From a checkpoint of a small mixture-of-experts model trained on Wikipedia: 6490 steps.
Below are experts of layer 8 (counted from 0) of a mixture-of-experts language model. Rows are named router (the router's row for the expert), gate (a neuron's input weights, with its number), up (a neuron's input weights, with its number) and show model dimensions 0-159. Each number is 500 + 50 x the weight over its row's rms, rounded and kept within 0 to 999. Numbers have three digits each.
Before each expert's rows: "comes after" lists some tokens at least twice as common just before its tokens as in all text. This comes from a sample of Wikipedia text that the model never trained on. Tokens count by the router's weight.

# expert 3
comes after: "-", " the", " (", " subs", " \"", " a"
router:530500482456537507571472536565526517510460568494488439408543568495485551471583522603624463460563544456494477489514521520565461597505485390518511582479566478399476474529454480492531460504511544474554486541539508525476554485510443461475515501446509539534579589496555463504499535390464506511499452480544553390484548515506483551461427590527469451555469573478569606463514452484523441441479510567526532441574519454479513597526504514541590448481463503557515432535536435546390488492551552
gate0:542583541478470511455555469563537501515533630491510500441540524522473575416490533478515540491524522462549506478504504451495402513440458507501449555544398460476509533511479490418518533555507450434583504555481469448452490478516486549510540514514455471616555492514553540602530466470480547501463453495490534503519476450510469562466531626495501473493439662505558420526428508534509440530507531517484559591503582487517500498557489503612565634560452484512537483483518561526447401537489468
up0:514548558469474487481561527599512488433571600476513519435562519527476593415515538532517535542570518507524525479516525473497457517402487488533422533532446420477538569500514500428503494529543476447555542547488468480439517455522544529576533551516482474540508547554535546580509510485495605468517426508383554488449511499520484575429550636527477469454422661520525405490417497522529413558495481504537537576482542507499475483569500435573545673532428441581530478472560552556386470558465502

# expert 80
comes after: "-", " of", " the", ":", "\n\n", "="
router:416524503442484537526497558526535538511486442449451515497539548466545523462485452638529497557502499555556542508444498618584460538534498439606532594529521589441483467448469516586562488517458508474550455557520479500474524485563564506482589575482481584515550472390493442564468592443512480463436438453500525434511563551551403480510463462423496549544540577510602520450477570464456438464486501568493526466559447426581504471544554476495505397517491443543512499491470418610500509468579592
gate0:445444582482627608486541452490612470473604394518503495460537448402494450478528509477505484558542561473620620514506508622468523509456444559404473514530614576395506518468478451565519470588429469595562477502563443480511570521519498488522547528510509505455514556494500464546548584474461478435476586511483505546505480530447477515500527522543475420565501486535514531481553578449497544445495459540516612564483464412557436525522479457573454494533461469535401449509460466573421450526480450
up0:590490410452423479499499419500360505473533501468396534485486438582536471535412512490515565491509544534414475493352472491526562496538538478479602497473507464620509416434493548434550413590495545483430536500503609480536535476535477532473461500483505561528425423446535497444449442415430546566530428543514489399509527433477484496461481511462462548435429461450526415519521534504489490551498538469540423434464521584435531505456511513462498502491524531446623538474480498428539538496481476

# expert 55
comes after: "–", ",", " 7", " 6", " 8", ":"
router:464436479490465430529545470505509622515468441389490480506533462510516627544522528615533476555535531475440487577484574505553469559474481378507432644474495561471476484491458507591541454479494575494507479560535543513469538544580570492475480524412424573578571502439508416499469590515467494523464460428581529448472578533493435496509422525536431541577504519480555602497449433483540406465466566581438506444572385431492564477472522462507563500455502524542428461495517509552524465439547560
gate0:508493560613522466529448515469424541412526434492586564552488491470499436428576427537400421431514530534506455446497560462570487558549542476558464600476545477514465612582493481526530488556499479538609471554523473525496493519493589602412511539539433457468482557400453474464560508510520412441427432444599573452424497505426506466480552476435532588492486447446522526499525461493440522536546532543533556524471533491405569419416438590476437365532539546501540540514576511547611472530561537
up0:572508400482509470549484543533570471562466523575415469469458483483537501549546462535519488545477467424588472541449487538479526491531476486484552498480542544481443517588486531544469472420454545497489436415499436547510559397473396467531460482453449553415487508457568501569441516515460453482532539512415442515584612492587460550514492432504475482532488481584419424580527493453543567535431447492456438534511428498531432531476573459435482578536526476555537485481427556445388502521492519

# expert 97
comes after: " of", " in", " at", " for", " University", " to"
router:494472514421464529581543504521560576443463455404566504472513523435584542544559555560552402494520514520506562526472485525507401520475570454531567583595534583402443448534459554593528436534480495514532469606478525526495486494568581517468555558452523552461544451439481411547536596436441465557533473441547578461430528527443389502500461535481563551542476586453474469483453494487516465480439464612520485529591481389534468541461465500509548457510550487528484437457556490566465458517558495
gate0:541497510592526565571522518347509443427488510440559440475528506492491460548426501500475478434516539491451523447484537589511454526500586462454482466543501476545580527449455466430448451552515501444559539477454500518392451443445423444568515495455472506497388445450488515535568480485464589567531552400582447499499532606502609484535608486534624624481472428577517457495504526507534492428522531444516486522404583452502489500428489480594416562403524462494511563559467512513482430526479476
up0:489456525477430472475580466489550551626540433570444476538562494600493579389556503518476513617476501483462368478451364407471472538471449509464391532416458535520472553563603465528544572405580428469525535511519515562501493480505477536457390512509490461475592514565461587438532543636509501472565377476377433432563448446493520397499512538483495450548430501575523590488501493444500475525549454537471504472583522469450500515575490475414510530516531550497539457493489504495484488492531529

# expert 35
comes after: " |", ".", ")", "=", "|", " ="
router:454494438437531492532515531551517536437425476420540452431563576458495487483554471596535468461502512477515500545435517629539455509477491477562528638583544638464494460487500573600468479528462568504578476577559501564468511514501502529479455614444500576580550503435453477506524486453460481498520451462577556470457615543515357528429392518410537475503528626536565539487452489508508448436459557605515540442566516411558556550518464527473610465499499539524548478442553448614509471456503557
gate0:520460434516390577537446488503514428523343570443425549482499520423421555460534519499531497438524509606532533439530486556468448470490486498434501475492512559554564588475506521389530476495543543536566503447532527529465558426523557467516519578447384442536486486437507503498439595402478551574483515470431527490469498470451506529581477482627518473523462419461431500478473493494500514420543538508562484490416454476584467494420606473465462461540512528507419427456464658534473524517476492
up0:589411544549479579504501521538546426451548459520518497520497488518458489559499428508527542488507484483439583456451492507466512529549478489488501424436530576521583510493498527364459466475459521417481479450449498413557570421534505493526447528480535396565505531478475544415447465485430530447492519586459376519512456466553562500503521469547441400505554424507457644517561486474477578410504464449494506470487441539499470526499572475539380511499511552474435482539544555453593516470494503

# expert 20
comes after: " is", " was", " a", " are", " were", " as"
router:462572455462459524555507490495528536498524433485476495475545469489513521521486506624586521468556499486498511583504417480495425548461550453592523563521498526473481539397441608640506498473440558476512408640545579534488472420567555556459521587496514577533598574384435413586540511501490543448474499457489593388416495481488445470491433526513524518561453554463596488497487478508560490503459492572508573408524498455536511589561467483473539473516562526520466478482501512536474559495570559
gate0:476560567541490483480555568541525522431528552458439491553537453464477416537489429495564529442511510446486467570523532540452445569496487502490437532511446424524638450492541464509498470418490493478533444510534499535400545482493550475472483545526483452467485454432472487426553472499524539510489483558516578569434437501532518465503511351541520459541525560564480566531579566434556589536506443479613534434566569521549475482546540512467447505435506521541516435537471403560473535560430513
up0:496541554469516548527473496416544563542533542519538582334438491490435511458473495505512482506554491552477582514552511483465439534420506517482531476467470402390466460453392448534381483465480532497624516527523506490397399573457525493511583508456500529515481539481531431459441484522483499491573510493391539446508470490469459439509502594534461447545494481486482552520524513442481478501428528449449427457495505511390566471515453413525515498480425439490437571540566452469350456488498488

# expert 6
comes after: " the", " at", " as", " Se", " So", "Se"
router:512484514503457552513523543502542516464445466457541517559511577483510479549572516603542474504558492526409497465531520465513424527481465443424534663571536501418476483547430523569502532504530464530507479469524610522562533418550510525457531433492426564494527541458504466552566455462472437510513420446498553533435538630570443522483460564541598464591455464506513513458504480462505437536448454587503580442476509499552529489535523551467525428546556491405438499421556421593438505472552567
gate0:575461482570538404501425534553493496484559502506457506508477488491495490564432472504544564569477455580479493500471478498481475512463516527441545535510500569378538495484452475508550476460429583561498506515536543429521552478505586458439545511523423519539520463553535492554534459553470541476551463488476534455527464463439521527563449424555571390486480493552489469520573546496517518576457529451409481572489481527495576495387394505569451541452607503495562382494503473483438517549494562
up0:485503549468410569560480407517565457518515487674495471462479475569568549480492487451466440455531580416523485508479459480501414561560451440525562462459421535488454461425444562537513553452557521554496548475581381550473598499564501490474475457490505443447446490439502514506622449550522431558464495451657403531534494566518500454499534464429439599418616517455573409491518530463547492518524510469560478454502521505477613467572568524500481491562538548463504489541476544505548380489503511

# expert 105
comes after: ".", "=", "s", ")", "\"", " ="
router:516515452418460487521510527502547548426420416432496430480568472479497470482565428621509436472489542427532522448432489560563426563484561435556554592512567576424479498543460535564515429502455571542563400535542549466501499523490523506524504561417504550493547518508478464553531473492469506513448479458528516413464544538513330562447485530431532526490512554493534515528508476511521478502450540588554550511498508453533542616539540548491559466547472511609591513470505407559445524482591480
gate0:565436600523425553520401466552561399480556474472607511446469459473512493556450515510520401533489454417451496562452499550447495493421462521407509500407576432533576510471492404482514437472511512555408581474513456512546597488505472428407444341508451495456539554544523465489491463563463512510454499426438516567550464439541509469435428468597464476494550475476465527490484470494509489496509437522519583468514470401470552503465524445575519483454493502504456526502523519543537500497517492
up0:501542550491454602544521509444543544465460485466612503517426535442483561508464544455486433506476480468520540542517489343420619494390503475492568496408370525539487449451438418587524556425511488485515534532497610514530485497502485484544480453476511504421618546516414419490510474516460467533390567465491508534446459454522459505478463585531461509491487549390475445486403573543595516487444595545483458556516443478385497397524505508515485507445492495478479556440525480479548488526473457

# expert 28
comes after: " was", "\n", " is", " film", " It", " were"
router:425505487486495522499480538585564545498477494482529476503593507508530540456550433631552502507590495447505507484494531550559407590551520438519474571576485564482460544503473513530494479559517509476510380528590508597443455402572537506491526580411540490574653528500520441498546492496503491523500496467555572435454511549450446485467439580445515564560538559475513556451494482450509372472488509568518558486548478489521554589541467460528506464452495435593536509455598462539509538456524532
gate0:507384572486524545474555508518582463545439455516611501520454472524434556530517527516496497559570461445543482557593488549585425558483419491430453503478494598502462402546521471483427482551531484519432448550494454631454482498553547437441531421494507474564495373518471459491478465548413494561486475367464536544420454504542499433563531543486475586520575496483412500469444430514545476539537547512403542499543527455514503596555543502522424421511534505505472549585563583531493465490562528
up0:520347593452515543440521510468513509580469349529479532570457478497414539481458449515497470496403493443551458569538531484497527471461486511365422550484480582541413369527552464465445520590437538587452485460595530491424520436589508474438516368409445494562500455555503515487529505523451489490450484423417532481456486540501487468539516545366456470535522561511400455592485385544562451545509611516366590457496471457413538601517521553477484451497495496501550564560490572509478507615606546

# expert 109
comes after: " the", ",", " to", " in", " of", " for"
router:439518416499459569567456557547569501503438453423476506501526551480514552522530503588556468445591547509536561365464449506505449595480499404463562537583472588492489522497423510551520529499547561516546439560557551527457461512564587563420543516437476530499623501425436413598587486479500489547461508475518495474481611561544430601480527541486542454541477484444559510449472437477517494473475485547501543427492527467520498532493490468480584455508542512470505532393519461563441480457541538
gate0:495537484502534542576467556502466563477496504526532468514467523511495539562486513505473459543480500496439441436454464512518417442500410463581572496446523537610392544572575459513512472457595577401381580384534494570477560525486507419425480541511482428469571489610506446496538601456538450476485451508512514562450533460470479473438527505500472520541519454498504548472495422487519543514556561520485493469492426540395582498573481563612543442527459584558533494446471449534369471600509525
up0:483449503521429422476568493540506465421509494499524485474592485458430458462519529477563445383510538505552494508522597531530600536464580489430382507595471414450592470454397552466525430569463423632609424539440552460602414568431506491560494384483469635524505535448535524554460492570443581529522530527552546428554466527563482498566493508498530456514516526497520445539531555487488488456439526500493489495549504380580493459436555502446488558548549542436490557489429611457489492462404445

# expert 74
comes after: " in", " the", " In", " to", " on", " for"
router:432486505474519503529496509550503523513502486444503544521517533453510550504521520581571491504519483478515568405469423528475406601444531439458577591593491561399533563511431493614521530509494519483502423605511549533507441531581559504434503527435445554525589477455531483542586574475489525541446453473522518412471606521484455556526501523492550514560469507480533517467402452501485472493500500621539608452476559504493537522506512490556568432571470457480520446415590473537503524391559549
gate0:545600589610524448489518491504567431500515500530504418623580507434479607541569548486436477524512410497420576551505455511511537445438467421462366548366573472419467543512461439520514545532553552497493560537445613506560525477431574614520511492509550426523469486524528542476498501494466509493591456509483436473596515485506529581454460561502508488565476516479418479534492467574447551625495445539532567479484593479567567461575481499490555503497500456555503465472422484499540453548595536
up0:469491540512473465513546428514521410441444524566507494489513449548491558536686538441419582539540520396441447485548549589450653540508405523506519475499506501485418481547504430445477560508466534435552578519398472527547484435500601545571586500471500482541530481511472469491491579501485580496500369510371501431495499543555478546393518483551531466508522459490505581540559456527492504579479387488461462544516509461525536503497450501430530525509465461482557460455476442491551553496551587

# expert 86
comes after: " the", " Al", " The", " al", "The", " a"
router:439463438440462561541484508516527587468454515420463499546539579446562495543520527601546462525542443563516583442411430515569484558505544423467528630519534595495504449526402537547519571464460538483484437491554580521443505378519508519491523531457498586475514531438518431529512437428432460484483415456512543458410607596489481531443479550481498530528472501474563601445488502492514445441507477577554486469420501507499528521553499495496534469533573556511492535443478466591466478455541565
gate0:441419477473553490520511530544466523536427528398514453532554427454490506383451532513526441488488573488501513503444544442493516571477558432543477509494548555563525523562528471529505489534567548489517437591522458553527499587492521446567490471475575438527552444504494515504517535514573478527549503472540507420485452494547536524470520523503510524505525599511553584426441562443515610414505422592498605488467490400583471477453517614451465548518458551537532482485516510426544451379405438
up0:466471589453487510491532511564450561522516465485521456528508427485596450445498579512555452527500424538527577497457573463493539483567515453510549491500566500589508527557513569533469544469510537507545459535530547524488571512488441409529486508568474510542485405552562449433412538488525488467493514498616476447510440552560554356542514463484591515426496503484575605593500651515595606473485368479595577564483503476497430494564477568421448557528535506494541533438483509488606462475532498

# expert 115
comes after: ".", " M", "M", " T", " W", " P"
router:493489457435430593542472537578460565497468454397577473526525514430562544485518504612520354487472533504513528467478498480572391566543504458505515695530470505468427468550396557502458533521465548483555390491498469571484477521541519517543601574382442568545612502518505424547562474504497561543497468408492502499452500501510388505490489595464589582523436635541509511545494479540522412436496525577527581520521527499460564598515497492503568405572545575518553497488548479490465563497517447
gate0:490457667572510478433588354549482505476512491527584640442533482508467486533610517433492425510532484480443417491473497376490476486499464487423496482532454472515532418496503525487490521416446417511486492420524524564517486531552500451403532554446453462538482541475464518472454512529489431472575464425453521492408504467528523426500455513506514588552508532455526426441498553420538571535624551472512569536444597536498489537485440455570545424537550615438519411537507529476471559542457422
up0:506450543625483464419564452548450430469491512562513620460539412540441445526584465501495433443466490513458455542429473441493534495513482471442433480527514452532588520472487565465512562423447399540521525457504455595479506497560432515502485490565461468538484522451416495513511468474506415423528450389506537499463478434538453449493491478528468605545524525457557485548484533500475506544578544493544477585482580493451486514467467446507417458460582565494474496531555474518471532556474491